{
  "n_layer": 8,
  "d_model": 160,
  "n_experts": 32,
  "experts_per_token": 1,
  "d_expert": 128,
  "d_shared_expert": 256,
  "activation": "mish",
  "moe_layers": [3, 4, 5, 6, 7],
  "router_score": "sigmoid",
  "normalize_top_k": false,
  "routed_scale": 2.0,
  "balance_loss": 0.00976,
  "balance_bias": false,
  "scale_expert_input": true,
  "init_std_router": 0.0191,
  "lr_router": 0.00257,
  "vocab_size": 4096,
  "norm": "rmsnorm",
  "norm_eps": 1e-06,
  "tie_embeddings": false,
  "optimizer": "soap_variant",
  "lr": 0.00911,
  "beta1": 0.95,
  "beta2": 0.95,
  "batch_tokens": 131072,
  "seq_len": 512,
  "train_tokens": 625500000,
  "steps": 4773,
  "dataset": "wikipedia_en"
}
Below are experts of layer 5 (counted from 0) of a mixture-of-experts language model. Rows are named router (the router's row for the expert), up (a neuron's input weights, with its number) and show model dimensions 0-159. Each number is 500 + 50 x the weight over its row's rms, rounded and kept within 0 to 999. Numbers have three digits each.
Before each expert's rows: "mostly gets" lists some tokens that are sent to it at least half of the time; "comes after" lists some tokens at least twice as common just before its tokens as in all text. This comes from a sample of Wikipedia text that the model never trained on. Tokens count by the router's weight.

# expert 21
mostly gets: "inv", "Rel", "exp", "surv", "public", "equ"
comes after: ",", "| ", ".", "% ", "1", "2"
router:483519471534556590522542530577477423537485440569496434499475595478532474461543578513505395440435416474459478463558529616510484487518462422440560472543411410513407440583483425571537491588485459441435498528491502465454433566456457495492520398508580515535499423541495461480510507515509514608543611458521506554552505503452519528564539512576471509456449503488499476502507533563527501641549477410477484551475522542422469520492480521578498486493416397570475506514571441484416445507499448
up6:518530544593509488591474524527472481407478508495431590591471493571535463517451510471516418424495463612538483423559506521435591467510500496512487452499481583528458538482568432449578450439505537420587496469487471356566444542532536492436627570499491451557520566563544515528490490488539486545523595454557483588495497451467533579503452496552501414457439467456419589530495515551496577564446524470575589550502489504528504550477442551468419454543541539540552526512501459530418504500548543
up7:513431495519436485539506502513440521563535568535506525476531508493474497476561522529459485515433424468474421472480542522443461528486560589497530490538389536496419396471559527439383429445468586523491619422475484531478421514434570508492625460392547427594484483557526442527466506534613434498452418532495521473487490532520562487533445511542598430476526474421491482500507516486515427468534450445459419449523526425452494571434488497511568403539469512573515452563582445525475429486442537
up8:520523521474454557530485496490514501386491515548437471542514438487519562493506556469452423458463510449498473428520479525521442483504543522497581465472574544465487559532499483485452516424494474448439480491480520530404527578469470511550418396438549472494490450546507586505591642476354512503460457522531365472558408393537535583435486499527458551470538573531476524461601430494459502521517585547547591557522541603505560539491415553481468542500573534523443553485496482426495494514596450
up9:468487525524556507498470463548472550544464464461434573520409515493504446456495492564497513455547523563496518481597544462502455499515439481517497490475391488517408583511421561552581545603496465532467482445475589571465422578470452570374452458560502459514486515534514507481496618484458513570560482523500528552365489452427591537578456521407479551546480534584490539496521510505565426506503515517490552501337498485502406461567479527491469492522477579487527473497480550531404591481549579
up10:448497508548541562463458498570509471553465571573542447459548531446480607483457529476556505507531495426417430469554546523466472505519532565501512367522443446452453566504462543526501461457439505471542481439483500514408497418531505542489464444503552513432481476422516414465563476568522496392624606500539506521537548416509502389549563535483548539477409544520476436530544516535499396513461450502415490519477495686402493481519503495552468439572513423500511546482515478474505461540435545
up11:454447473466577511548495545506508499432539552586572584547528571421495500504471427496402415576422469466529408585456652498446408431509567562559550458594521503423446519469417429543491509454473548474498520398447522464503447506504481488507497465407444529501453501499532473518473507509465483466450479551416537517549498473464518409545510591562540519478467459563407427507471487535480528490465568535537487517520510517441514453539472471561526480466414366559542533514528425464565452489424567
up12:466482459471525472554517530523517459507507457508492494454477536480551587454449516605520485492552473532472564483488508482454319481524535450470519531435469513453415519510507456450498531473500460453513566479525494547514456583561392534455505497476490500432526530403483485440544553569468397514496606542489550541435411516460458508491539470554467445514535483492451532554467493524525514486526518499458467468504538499273533487471594490451358460599555563561505447481638503459499585494494542
up13:519500504501488555436450520529538512556585428470451612476477568504521475548531504497459536460527532377515415559495476398465474478417463554494557487538440552480519513512509474549517527439447452375409499393533514575495492583537516516490457474362608440503525363466488461495431500512461508503579569498461490543465437430513669441563436550567532509527456510413498519576430542522517528464528488525478489504511531506550469508458501423589514469550451522500413520519488489549472522542540444
up14:465568454581529571515620537527477559572547405554557562407493549571492551442541430448516509610302526550494433465567519488520493523552491515570525510563456548472480521474522451464478454537456476527482543465517542536494481518458580550480529477445633476501461556450531517519493510495521575486500621470437559500419587459516566530519472524482517449475533514528452563574456437545514421550486508536573570532510536568501544474462481442516404525572510390524488458490474425536515511525463490
up15:432512494504530486585503441519462491507408479525433467477473489567564514427509473525511443521511512425518564491408524481517474493398467426535442506479491440464441460495502467465480524581421398567516553551556465411476491594558569393514479454503393555499524552437464605473459519525582518573492495430485507499473458550432516485510487570511485629515425428507505609420453525536496528601434542488431500545455535577433448558464582476534450515452409455501507486463431492535528525585481575
up16:564440454506437480524476559540506561596507512530495486514320496472523560435508446533427494509426478603552495430504586579543504496449514444553584503512453490497427478507552561526496491546480502507437429507492483578436498457588443579402541494473416558517491524501470360432554417492435483451453507421628515489484525486573481591546461584479549490501436484485558402466484472515477439500533474536551531442478573497526449500497499518514468499514442543454425506594589562525460533511513509
up17:588579554527533436505492561417500498470498536553403478474480519474525511520492605448434426450451577385440536425465493435574524449445494511537539483451480549570522453517477544385495522613492567469451457567577454374405473558459523495557592537548498430552491488493552483544458450584513537528440529409566486464640542544516476496529547562568469542511430528475523543491525456514461546533512543518495480497481516475410557489490452562434571501474489412484451461466590501555466507493462515
up18:482512448529435513398463483483468479512550476491517481558507443545519454496445519575445453537475434528470491510661535548438472546500489414511449449541487519457480542557537482476542634476450368505514513493425584562492453536513384475518447504440484475485481451429477564412500457521605458530523564444484513618538460425611534479502497587464505505501497442462407441432525440478535509548553548451492466514437488514569507478442470446538559466535566554527642444557468504472477480521571471
up19:508501454484460500462491546581495486454427595489492585571576450513508488475483534605485548551533567397543480477547422463521497503444497393514473486506443496364412417405510495512482477477504467423593526451421448498480405524540453495465487488533503553532486469483504486470605434551531444454476481434461506493603556470528511530510546549551522459539442539546512453465458503560489450567450517399503511451428471414486545458436509433414417467406454497531440495557454404425502398549520487
up20:479573537607583492595511433437480454478538517587463545482382502474554526449516582544521409476560571491532552437496465422501555546491525534456413499524490510526521494666537518449466514522486424379475458585488385439505507539444535467505530446510533481556496440512535502532590495498481501480406480499539528581449499466460497539471557516511404470441538457519571544455517480479552451516475603511439501557498502521489495450539492571436526462530481497549479443527563373518462478379516421
up21:528516484419567508416512541531515540447533457464448530501512505559538427521569513474487402536487419469412499445510538458459428450464521457470534484550576471487430448472566578538522408512532454531491559456455469570496472526492543496471444463545482454461453528558457509388571553525527564576533471437464539537618497554456401462533543471479461557519523660544463497496432525547486451419500512526481497602469445511528504574471491437444451530522505407549497562630504432495470408413554564
up22:418514529456493568410523492501493492460524501433488523551520499554521435487506564509574515552446511413557461503568470465578420615491575533486533541503581484494435527488569461496448491507453441443461504582419489507556504472594597456442493391528469523441572418478506474520555616511600549479400431467544497518436419476643568459517441443550521598503511542476507497483521474536448498474526592492441508478566477551416506445504556501471421482509508409539518534513562563484496457565528450
up23:556505475519561449509534528376500436453502469489522477538481537561524544474557481569569477476459472504539527464451558484539456581454536431586583484466513498463569496492503401566462461491461443411433481455511503540437506464438502492519524475598426608540444557558466517461550467512590571467638494565494501450582512546537448439550542487525484568500433534418493454458454445518463473589536538533468541496441575519502538597436537443567459533546563458447557525550461501443429500474641565
up24:510421512493380457577496527473480513512577513526492469472549494535556582554502455529454463521491505482490442552523537466515507516413543577458517518500485494525490424367534548551538346581442494443478491535462509430478484562479529510518428557343458482499510545471447433550551565571472463478518559376514440439604551508427498541454480497547570416506520528462499564510504467549487519482494443507472511525447458400452537532525496552512457473433484542547529577525490492651497569412512417
up25:456572504439527468461453520549479451493477595602485526532582450559524528366521572500518471452514516438367509508420612450488520497458467502482511500501443452501471455459458422455473539527433475553419403554530437442459534470519522519559571501525444469490513466507453506523508567537566547468480532390572494439532478498435534483576564524435510561519449511475533526460458495567551512487432530627547469486528479469487569580438448470447469501360493429507380523470562424455464485517443540
up26:444461518420630491496536503569497564504421481471543563598516487608496616435520531541532439447421491551458509442458563529514526552557554562513597428549609580524459463462577431569487486467506505506464465538469457533485463561472497579586459526495449416478483502446571454427498516556420471504482549584537491548483549515443521377528521594524534514526564494502416520447523530546555457454548443501478502481528449544456552480523480512494520487539495438576499495524568426623414466548474498
up27:511334515590439504486570483496508508456517495467511444442410517525509487470524529528468572484435503514481535653558531542560466482607523497459527506454431505558436479508687509517512456469475483566382510521491540517457421560482458521513488435459488571483474565498474433481579503544485519532662514468541590549558395488478490465612498503471475497574519530551516406498460570584508570540460510505479554519481504423472475492516541559464497520463485528552510540519554425452528468472487502
up28:430471520418516612566441464498432476533565498557480512587510454426548518443506547561407510465572482474552501550487494488517510472501542443553465469616503517504484554528516527502526593521440482518501446471508516470488513515535550482474509514479498493440460397617527484446570455422616524473512577410544573564558576550542559538423471514568358529427538460406526457471591485499451510487435497456402501559486530401455540437437549489535435501497470456515458531377499474555467493506456479
up29:459572511631485535476479557555493470615530577418502500460453518502539522461550487421522439484419573473450424530488537593439504464518565490498457500550492518518487579435580452463509510446511511460481496527529466526520474506456541592549639566450503459567526605532528381500557559579554533487451515575499470552480498518481529462572425607483500472422552442442465467498524467572501561488564515518610483480480486479451590555462479463458503603454451382452494519514522427519559533454511515
up30:438447524363522477433479478508471477480419497561505535522402614489531472457466522493518511516606452526540402575555468584647476553586370452442517444531513457408456475575512540559455498469448439503547521424425513563508433508450526522372484451464476481557405515506507513376532519559426590481577521438430448477578471456509488488576559411479452501519495489521482531534478462513526489487458511412528536513446491513539499566498506468529461536521529543573535500500491508478483450473503446
up31:477473495418552465452512469413534504495533507478455574497509587385503544541429471491526482500505394400404440644471484490406559564521471479441449433517404488449490580459521517513536575560510467495516492477594491551522486542489502489383541459444535480509485421513519499506515452539471524524582463454543503427398559508467467482508473422532498452490459530524498538548445500569605575543449538477363553606478433483468482512493557416467575431523505580454532542566512495497523450500431483
up32:544519490473520392451476546539525454482525508440509549486559461590512554478488417502520458567472507478513561384488586531520465482456481534494518517515477485518392495522463418491474534512421389481504513344496481543542480490413492437493471516402544612427496490503512565542543485601473479507408427518490491484519520518535479578509485544495514564447362621578470428490407491542539465566530514402472426539518429587489513469453505473492529568457546435535570541517452458461522489509545402
up33:523482527479517495538429509594469425461580520579500524544518437418537535546530463501476451457499392495629495451511594547446440423524530525397488413518456498446449593455444481514514511498436523530510445402597452528429480545535500544513502489476525485541509468512495473442415456450343439482492486422451453478496449453490564496472491548529484512473523495459481395536538527545537514436399502531521581573377560538560520553498460469485481536465490508488483481396444504536370470559452545
up34:496560479539545566534471506498502483490419517498480441484507555463521486522524506552462373521479448417417445475495588536451467514489518471523524421555510509468439501540456334512526398566443485480554515586498482443530475503559480549546495539481581467478530472432536408375505523456574507519566506443442573554524437469489502596482500549573482447468489542475452513490469505550520484622358508487559511560529565557484490538515570516428526392478555425514448489435507379470596515524512497
up35:473528456485587527485509566541492458635606425530488471463494510522489507444576547487528492415503511588419399423505468506540520520522495400534490448509460493537436524486497459476491525487404540580523520606477480552583465536500522528498426510552557586411519503520540414502524492527471477609453482446539514501518563544482528409544455524446568531646602498387524587493494495517532499518547578550465425512503459520427457488482554489531469505458445568498442417505541435432556524464526412
up36:572410475601475486512471561485499584522468524482476566499510475502511485561454521440384467437510419499490403533602497544493502440434474557497494472486452480515422487527602524536471499509491495557462511452502502501467527460541493561417567523494453527543485596545575335408552416512577574512484458454613497478509440518466507568486439602477549509460405535466436512455372509536491580596443444502559597524508539468395487487499550506553512451526509455536508492539486453460533497504466539
up37:526543488504542613489462486531500557574501406446416557526492525526530599527491463543468462547452492534499438518486505540543483408458518472474496550423405525495491585453512400516522419418559480474427573486480546493447478498430545455476507431483562612563404558489526533570516447533493434483503600527574399502463590549484518604484537509522553524370430543528536493502415505529543456612551496514485499524433486571463465540459483523549526569528460391501586476486503454435508544545509544
up38:516535526509539487604525526549479470518527567568475456546442546454537488473653464528512462543493451450416450418485553484528446567438495424525511532544509443405456429595485433509556502554481473478483524355528479522580480591538483464469448466438439496566497450474483532468461427550452505512467482436516424499485527425600553529403508522480455588551442454527492451464464462464454521565417451482549516562468457422407460481448465546531497512437493358498498544470490490558487514557494391
up39:565467493608611581479501480538511498535504478451490511455452485522544521490457540469570494382514500582526521519557508601514404565533392482522456490490446488472473406542571424455399514500484459499521485450567520505532443504497480520501539473439502536537472483509488549442470484500473502541534535456456551469466418551518455443553426548423432502466438419449552484476514503574497476677549497430569530584410469592525499533485571454541455527428551575510475529426557459456584586436446507
up40:455520453404542557621464554562487461515538487449463483448470453598538582500550454540605432512419349497486420492481531563537476579618460531437428480520468521553528549512584471547515495498461413519409490531448506576494435525466554501502476445508481551461507545424497479484573491489416490524450545422503491487469501432468486437529479486435481532437484551472528417434493524490507466511523450465472576591488512444453451438456498478407571566531458534580483516556490439570621539549503459
up41:507544480458600551497473503505449478347294529597493499611492522423552481500511490482504467498517467453474511473568559533534483476509493482461522392608537517538530551537444458446494495541507482496584480526510431470462513474565481531554552518456497490560442442490558479456474568403481506469570487546541441565535457430435491483456552563480497495442521557501465508506576493520519547579542470428531505523481536535494521555529472531505510584439574551469438509530559536651419603573526454
up42:498497488572514560488472493588512565471550429519521515455537569472513475477556500516496492427424623506527440522591479502528480482585524490580507468589470533478493571513455486439505521456489514451542419483511453492496442579420568506445427454489495552592451496531602487519546428556445418508539544424499498618526646448410520479476426488520555507442526530469464559472465494550492441381436565557434500509471464435460458420474519497504467519557539527508599530411428562500563492587550541
up43:522467492524474508468538542392477511474539481511555505520575375615514453545415551552449510565496556424545512442508422474509597471486486511458395475501459502503567485527548536525556447440540529527534473506485557511602453527435483492534511478446479621555410506583528485396552487487463571427578564448497445572519360433587417463558539549453427518464426493499496479500460473521506422681483518478470487512468459490450506557496425480467500462529523486436437495498482533470545513492487510
up44:492399514450456534483470487589458517534528473412498470532505518544520493468381571496494487414482415561508452453539623543568499514563530561614530541541462519525457521595536547550432556433482436487536519521529480520455472508483517518426501412522480460581488490549489436496548530556606457401448495455447511497422510480500537418525610474537573558573496445504453439489542504544534410463472556466569468422525422552422494491514582473477410528465453519497466488440518466531476611566419445
up45:510481503566554531536449508583504513525572490379558500482471464571550481490434523445528538536485569499498520430505559518584542470509499573507560584471463503534454437550541531411429533489490464536493487432536446630477513420553434507457487442435454532582474540555553458468595380492496550498513495437476471446460623507562524446490540576450532577449445429502429421440522490504531501550526568471526581506467605462462541450495514413528490588474466470540450533550477449484539643513480459
up46:448433489514454578449508514546479546467520503522515476485572559477514595412398512465493480568430489432512483511473539541503526449505551534506477457542515487374601599570480422495479465553534536500534596445528572392508475461519558554451553569429600501493491456458493465452566505430438459482576516442497465419512482419548519527471557448515585426491404553456557407489534421540473495471427421495555532487545513500478510513391593479528505515552516466577605521455557475492496476601508490
up47:495531501526526462523500519511457445468463481551514422535550475475537528491541519602511464513580385432542508559581412549401508583550481577578392504553468518538395465519393426509462590465480462525555546566511435450523449526492491517501407464500483582504507464527539545447524526455611471516480532511499538579474500506442448492615496530572486548460442473478433574363513538473527497425458469517450425532466515507600567427437508498555436435439449569548494514517508459431530457554483474
up48:515518472460570482412501542489457466468534555666484432485507498534515403412455518558609532507546393455484464555510487381497595479505530419470599518483535474432525512603549481454513472503543516457374506517553404503512442517520525523499494451517524523476520442563526506458518520516547425555579511494509528503507413531326515458590526502509475532580479490493413531553494552528482593547535509510478532572503481498555451469521516518445456481473501499516470529647467517596439498463512504
up49:610475544501525510502495519464491458500619525511434481433574468520509409501544508536545533524479529420440518402583481519477490521457525467476503486555528489394520516485566499532511439423478480387545552433512515520511478473516526424436485590487526549432470419471476440410513527509411472476596457562542550615582511435478526577539436461534458503490396503512485512523479392482490523567469539513388446565495516590461493480563564407441461529560470568594540482574460530435464487443549539
up50:548480510553510490517492517456465448608507506652474506582510507530537496499537548562499458423600429435535495538471491417356468550647467479578511460466464487507512547603569564474450558448441438507524521452433466465438480478507523377459561402469576513518533498512508463474499471538530476553510522430487479548444515360502498561450507525535468510465462570426483483448529482442489417489516485486460530507524443534499487530540539489529456612508473645497551410461528501496541518529472438
up51:537468505479531513594503481476506451501503503500437470522436489462510490508554561519469406533518407553551495444496467583545412485428548509476552496585482455619474501562469543531477556540488444518490527434443427472466513554512564493451577434533533531644547483486566536513531432473484511539482523427551461596510487436419487518508527461573495470476435516509609451524438451497478530440393526423534458626368549553493468458500525539596483460510532489531502593447472433423540520608571533
up52:565511527505384518600506519437508474441522453563496506494424492489503534459494516580523543539534465493488542443509623517543630460583473448471551404520566545501476481489495424501461558455447479447448507500532489496476451591478585558434520434539536543520474503479527432503570495472546465470584548503535504512440456466485464510567492496443543466576481462487522567565482519527553590490545467495540480492485460587361532445485528513427456568542656547517501617545625597447468476511500446
up53:492488498466483557491515530577448554506497495477494499603450487494510523500667518520536476379462446430492401384494573675450494422493422527514437506480389515418506503545489496521520491539551490493498528488507584542506444484553484524450396451421423480515495459459529496495586441528502530474469417455574447455540493504552453514525522567526512444537442460433462569490518530578494356501488501438535538547489561502452428470515485413491470461534472458504584493453472457462495540486480389
up54:498486507501438489556544528523455476481579574482475474516430551549526504485525529546479466517424508563566618560531582449517567478616563536401542507479537514486517476487559534562428435505432533540445485436482644565462446479483520546506484357466476551559498535501447379495548449491451447520498475482543564497476541445358536479551525453361518530495371525466498460482499550509474463465474429553499565602482483498536523498461494569529477527496528490500609535516558492525465511404561483
up55:483460499625497448471480517522469494504497467508485491498527559484488631484507475511447518463445455575426503510542430524495559409515505572467589390575432446454502556413451402582547454624454488427461483518555461510515473562515420535476478441464484464559533524485548501446510556511484499510562531572531405469516498518504494385493498537535535502398543595468510534415489488544530479544490512516491483571475599434505515523495492586514463352453508496557447432490615551485555452569558557
up56:519545504485474498506465593526491378431578559558516407523497543443513549444486543596501517521427453497424480486468540554561584495499558419440536518510534465491433498562532466527547494477527499477450513454508535469488456520480551463426569426457417532468420459475542583560539466541563475495501508550555481471618527475491445548541567421524443494544542471493445427435588578511540425498516515540494527572477467557492470461528494539456471352564496480537507530465621483415502445555634592
up57:577532558404591515535543562490480493484556552489433499516485448570507477486435503466469460524485486535617531619475548454524539556524591466503560527514557529575610529464439508411562452543500394432552450511562513538582509575547516518536565455567526480583508484583466483521513596546621520435498546465525440476505492475484600467542563483407576451469483552495554539527485492466525520527525453576550380457416523537480565479467423454505513470525511540556527481484497515583526405443545491
up58:499463523517507574477503571480541480543533540509463555495541582475506574559442538453520433552428410434412513542446580494464477416460596597516460464524492564507520579404553574558519476596466556580521432537539457536409499575421536490486487488438457450533463472473522606465545484498464449568518524451487407522550493397457495501500599542442505442577475527463516556566434446570526503432442514540579511547509456524553494446441543496534540446522451449472470510508469413411461527485457400
up59:421507491486502573471490462501489457476576476588507607533596527514537510498437535536553453509441472526552511524567580409488488455510430505402449448457486463508502656470571444498476482506490477508546498490533530441503469474566633520481492407514536443567476459535542495462577538565395467481448517486466449506407569453513560387505465516470605459408538484440457483446554497561548491566534451537533451492510460388463516546523479591490544487532440358550518453450540446542519523497526510
up60:472484495454491493497509507519464509441504433565468425456436524485526555391395521456411434632430498466403533511555538464565520392431432487508560518497524553459491501560479540520419613579485470490434456548450554579561482544461411571485447406421422537510461531515508483539540503488463538523527540421481573494507457466500424545595454549474482413572494546519507421617566459479594540487578531552534548506538448454534569488469538502465528445508504524526541527518575509475481506531579536
up61:518470467457627479476517530513498464434436441515458457559489452497509448470509471533569495525452482494490625573486548436488489472428516550461581521503470587559482645582474579468541480570516433549541444572557475552482505571528528470501481440510476529523471470544574579465459444520472516524591523414466463481514547554409510418591468511469488577555450520464512540468452518539563568515517408487511431457496500522422581488561483533530524543410609560426423525504572563497468535461430404
up62:582467524508536472392470528484516529443533398377543544440508569440512595524513494574437490502505590563461491458586479522501470532472449508569415470538507532503460552566520435559464513458510526491544484431614518468389457516499464518510558472518593447616477508605509591497454571596481483579490494535529520535518485476444520503508522487527521498493410632536486492531414552498533440544542539558548343541534488590447473487475558527552468490497478557539491471472560555438485504565495482
up63:470510568513497495448497509453506534505432539458443490478523500433542462525477534496525463521623460387490505583596516496568503453515554449473486489520470531480478473474469432478546442501470531561577574518574555427598507438448574499482535436597515567580469480529517508503445526531500483484581609389484477483487518386393537458592518469424522589560463554492496621624533500477502516610450457441537468513381486571433521469451547468521502458549507489444525537477463462433541478482517448
up64:469482486374588465405480486541470492519494589518477516479530539520517485435532485618511489472575496461442389545544568504508474520472415596494410505344540459539478453472454402465468442463485525467518450516466451519472435505504456566432515447539425439540439452491518458499424510495465452532526426433575528539467470485518565500605517517529511565510440561423527406512499527476504435530498575494401472534397484406558573462498480468513529437447496559549392536472485569483535497539452529
up65:482521473517546478520572495501538527534585487561514572492505484498507489464538483614473516540485487530459556567510555486491507633502489567510530543455519574439495466497463458412589430467446398446527491412463521451584435510528416498456391536470476558503470461544471592483549454547451484550528388334562571600510578447543447481494429548495480435517523450477442521512375534565500421484540520519465557550468571456531561474509469452533560479467460526479514537522525437464592501541555454
up66:525515525472561519418501535520500494520413446591470503568486438405528478405460530532576472538529568503465530469526527497498557520472608475578527416469497474504458565549574382587485559489517492364518488570527493582484476438633539521512488493442555426616436466545488534450556534486530497508530408523456443496470479557496536546503563503448461569472576493458385488513521477560549467478514475524500521486528449523501570495519523408463481532461470457548379542458425574486548406483483406
up67:503466527523462470507505571476469397528446464455524472518448485525547503469569573557556417540522584488481506561533586465514481553592549495498583501554486456561507533508505491557486477454492451546511424548490521570405473452428591533449558532416539522518449524595571465458484450528540558559483529419521485458629517450381500465532520524514529623575489421463451493458427526575541479462455511526495490571508422605416469497487556521561450506496486588557492539604572458398551474468528486
up68:532441459589540517479470520639504542508457501645493554572484524530529405382439472556496452537376407493501473527499571528569488514560454524452570446474496497502346601592484493518532459461530511415399502542495512592498505534496499522497471496443476451462504517477543473473437562501538439477530525476475553479426492505540571509537512480501514512510532500468411426579464510524545501543489470400424495452493477491427609513498567529551522472507507543523424547633505457546467486419487513
up69:535454509516508530475500491483434461523504459498481473535550404493505454497457548519407418526496526386582569495503480382558531480434476543449499458579485509580526501527479508533505491463450448549550500469450629518456436540419393473453475481487650452492505563449539519523462565493601463525496517509510629563500498524483564439541484500563605560473499546496420530476426437495473538616477556452547618617428488527581471488508511466529561486567510506534427496489424487487502545535544513
up70:586443514404533503496557511485448513457467460543502489487415499565546429461490499521422466530446490476530512481509561607507460522452468516364505486650481527517489525459477549458560474564481530465517498481424558444436448603569489500568533362487562502534489469562570444567526553465527484579491562463541667482541514548502470439541435568514456577455577488580479540441530473571469470515537509469484435621491609584536522509489421512537497453500467523529550562507536494481506502483485517
up71:555520482507534485483447543521520487500553429505455471490477452481533555408510529603461469551442547501505436370473568491477494474517449497503518424510510432450407468469516452475522471482490519613419522534580528508394479506493468533488437410426554413468527444475552576475498442508474470430566542457504479511510548467477492482617447545509523621486475645433391447604506558481485461415560526452542567520540435548512488540446418434495476415438553475458466507405417507509513461493475485
up72:469533461569511536434540515538498514504497496588544624539549485588498530400441551503586508488471437510490526538482476500468504545548508482529409477500493459558449472518538420510481506409403531415411516431503442567522497467538456530436488423449533516432498466498524564420534503551499385507565446502511584488406515475568481512567580469495545527433489531390456476551571491498566572519504492489460587471557429527614561478457477480531409535534519571581481479511447438565420414472408499
up73:516475461491533547457469495541524515436604445475517515517497522478540501502447530451529495481498483466448519441547448545518445575534526351499550492591503469476528457549448427541470542519561443499451462535516558544430443558586493529378539501494527539479498562439567542472569533482434520474600428463545568530417493435625388434561426475628484516561545443460525477499498530514536485532413448549529504521436508528516433519544426629509518533507560501562504588511614493459474488583539511
up74:462441484480558596525575546527471470550433523422469461578570446603551487521460609510483476581541449567538595492406543473550415434528508581474456522522467520475550484499457541429565420552501468537480470540509456451517517527550485538471586404561559429521530485527539529485510519462523411494567517480504474454378436530456573350560542508448561493487463527530503459513436470556523487564504497439473420470560486491464603570463441563495441486511453558464486562512519435527442527447416526
up75:526462515456527567514543562462503532377512405556475544565475545558550544460505530487488425476526548480531481588495558634511500564499457477497517498370498501557491477536550518524503470446496499466473555510476557490490473436467479518474599446556469544566459565471539418544480477542401413559517424446565503576455633551458425413436436506452500495405553494518489533487511512521499517517536462581567508586601598475528474549517523497529522445461505382557490535527518498553605526495601514
up76:496520480557627499590499499515477496513528502548510563520441562447538511487418492531592452500444511411543519514551425507539540586508466478445409407426418542520476538527617521443547503405463517491494475541447468478541446486517493515580591491458512456488465630519541499493520618503437563508612468495460467559498583568535493479539536596586508577487566541512557500458550493516547501471546546470490543527564485458455517473482388613476496551385538509584475492553515439484515484422500472
up77:553524511504493513481508512503470542496459468528558561467552526452501500531469476530487353498469504465543427464580506558657453525523556436477548398506537455520556481480556560468490565562519487501550518496495481500474471618540533491460519465439634516492505523441508522454504545518451489512544490555442456503578535432643438462527526443640536510501423574464516521465466506501509519496597519501454523450484427451486501496487544634530593499348488462524421420475413481488478414519542504
up78:564439531471507517515448519499476456524573460523489520500463613543565445506443595511493470497434400546537563523553481488491502522555554590550633470484420470533575540537407433437493587554456483482395403555560496541496478591463467530478541505451563433475458484491543513500508472550513513482477456468412552507536414535553556545462584599483536417443568510502516596510455456565477522486509543501555503542499471380471563513529539454433479537403473443512480478478446524547539477462434375
up79:554479535547472483405532474545449489413464460443525479498568509533543520381482538543542418523490471395465545508487468438431533470475554532542479522514461538595512429516451489449447565466465540495543525554480521458431494533444483525590521460461565491487512549580573592463535496573488496552488424468593594559475518474437367472482490455535469518521554621563533527539446401577498504528518515520501418557522552633435546488489500505490421509456551439502578560528516452404587509431543515
up80:534508486466553606586450524591458399497610571529481453428465463597508564571500486517498550521412511480392460480566533435469465481491496515548527517543537440526394515450490446503468491457452488497505491509592473499416472548511560458524453489525552491453524541488536422452554519503453505532477587574573615585552399482501385396538531502536483500562421452500536539457430512541503553466455421578383443499413558495446512474509471530510501562531526479497470430540542448434505517488560498
up81:616498513514588560526539562537504432515427545580527499557535561559545522498421539476517495456470619451479498533512416537491583555481493563450526476490402504499491458490516523504492577492548424467449487506427465520472417581358533519501458454468384547450544453527440381488457391459405539518480504513423493534548486634525525531536574478469555497525519586482483434538471462497525489541519544506404494480479438456447511442451406495457433594553480469529512489572475515515508569468500452
up82:499397508524573527448604480561464469487430593505416539460493449529529418571569572467501503507507522502510558537574521515473480371459521481461584474481423534478614483505519510520569432559501468441522439616499451468555511564448534477486542516426501448565449502542509408509452452568552548570466566476509496538583481475504547576497558463440521417451459533480551526482505455484555537561576507464445477453401557510453515424507504490624449493585493431453601462519471491582561457526515505
up83:554481511498471530555487573556444522507458453391521449500498454525517525445538567510518492478474389534382378497490509592482532539451488512532483432621457373576440440459541462580536402498515527433405565460493515457541425505469488490552494503495542501555489551514549506401502542502585511562396486547560421470578486515435494489465557547544511519547531496462425371487578516542509530537457487510458546547589543542505499455493518508458440475511494379495503409448490483540534411518514446
up84:533498510501442425522472557512526533523528538437538526436457481509493496520603529422447414447427408498412524420485531520537486439437537487470573484538408531494519537500569491574535474644482522550435560479528545580541515473417415530508497534460469492434491546418619502408557516593537556611493451499606514448438497429568485471475507532533479386525472515457482464518466535510500565483539538549463601532555511480485543401497466432571589483421471527524494480555487513502452457419470467
up85:466482444418481549486475504502435524490436438612518515521566507395551556373422525513688460496514444459520436475567505481507505572423499440466475479411526400495504511533469429542487585470509518437477469515477522467550400485505508561446534521451493529460490505484457505494527463520479499480504492419430401506572521417515475500556480454493500546529433590432486429534545443542479536593547517436574479425431519533418466529501481532546495410484578601497479486452591461421487489566520500
up86:530428476525530548499462473637433473460520517487507458514527564540545462480501543507552548469424479525497550505474516538568487512498445455496479518511502474525390480496481523441474574487504398511582548500463483479411457529545489493468500457461459511510482583606524464481508554500544489521578537521492554619430542509497563611416469523439512478460527610506477517563538578471549618496512523455526438408450588565475473559466598504553412525646539517496626500567451601493441511492570515
up87:492559481595477423526517541502540452399471528454513443488563534501540501506449502568514496480596414504455392420548491537445419511478498420588478449591482429365425519556439543516506538566439515444586539506508535433440451576531460532407512529434477593526532444530547457459548573509546457484570489409479517490570555492545546474537544525522446519591517503459424553488467482539447533545529519434506458479496534507385461489449439453590459442502459470546560539526567521608479530497466482
up88:531518510542578504436464564510481413570488603586432467530516516424530455444488533521517434548435472450462439523563562444530470514508546451525669396433427565493533438466491514456517520503502492545500447525507568532529520497511532513442525463481499490586414445572501521515470438508490434465483421466404466573586531459541545401555524466442492526508477470492530418537562436415562483557454548422565469475377519577372430490526561458519572506485542522474482471535430506520479483557515495
up89:533502502512501534564517531489472506528514489502454421429456507456530460496386582496493414526496538453449455432605438514516532479485519533456569505503449465486486486521512424447465592469483535509526526488529424601456464520473543521452507449508539574477430543455506411436629480558446568440499556459532499485564458541411498540537510503503439531384488474547548460389465523491441499464465483545448545672488534417534522468511438511596479476486380408531506502557511446385469601514539473
up90:515552457445564521412500493442377467477564509449488436580497518520487442463600541473565443489589496520419498458443530500547563469447578476449475495425415497525518616516505570519492516523465394518516504573526606475464471531510511452522481480530473530415473455550461543481497513426508520502587555436560482448446569547573503485455468560530554508487481442420561523579513513500568548496527468419514465549526533468515516458531435543463524453435543623523449601532484514548345489461421427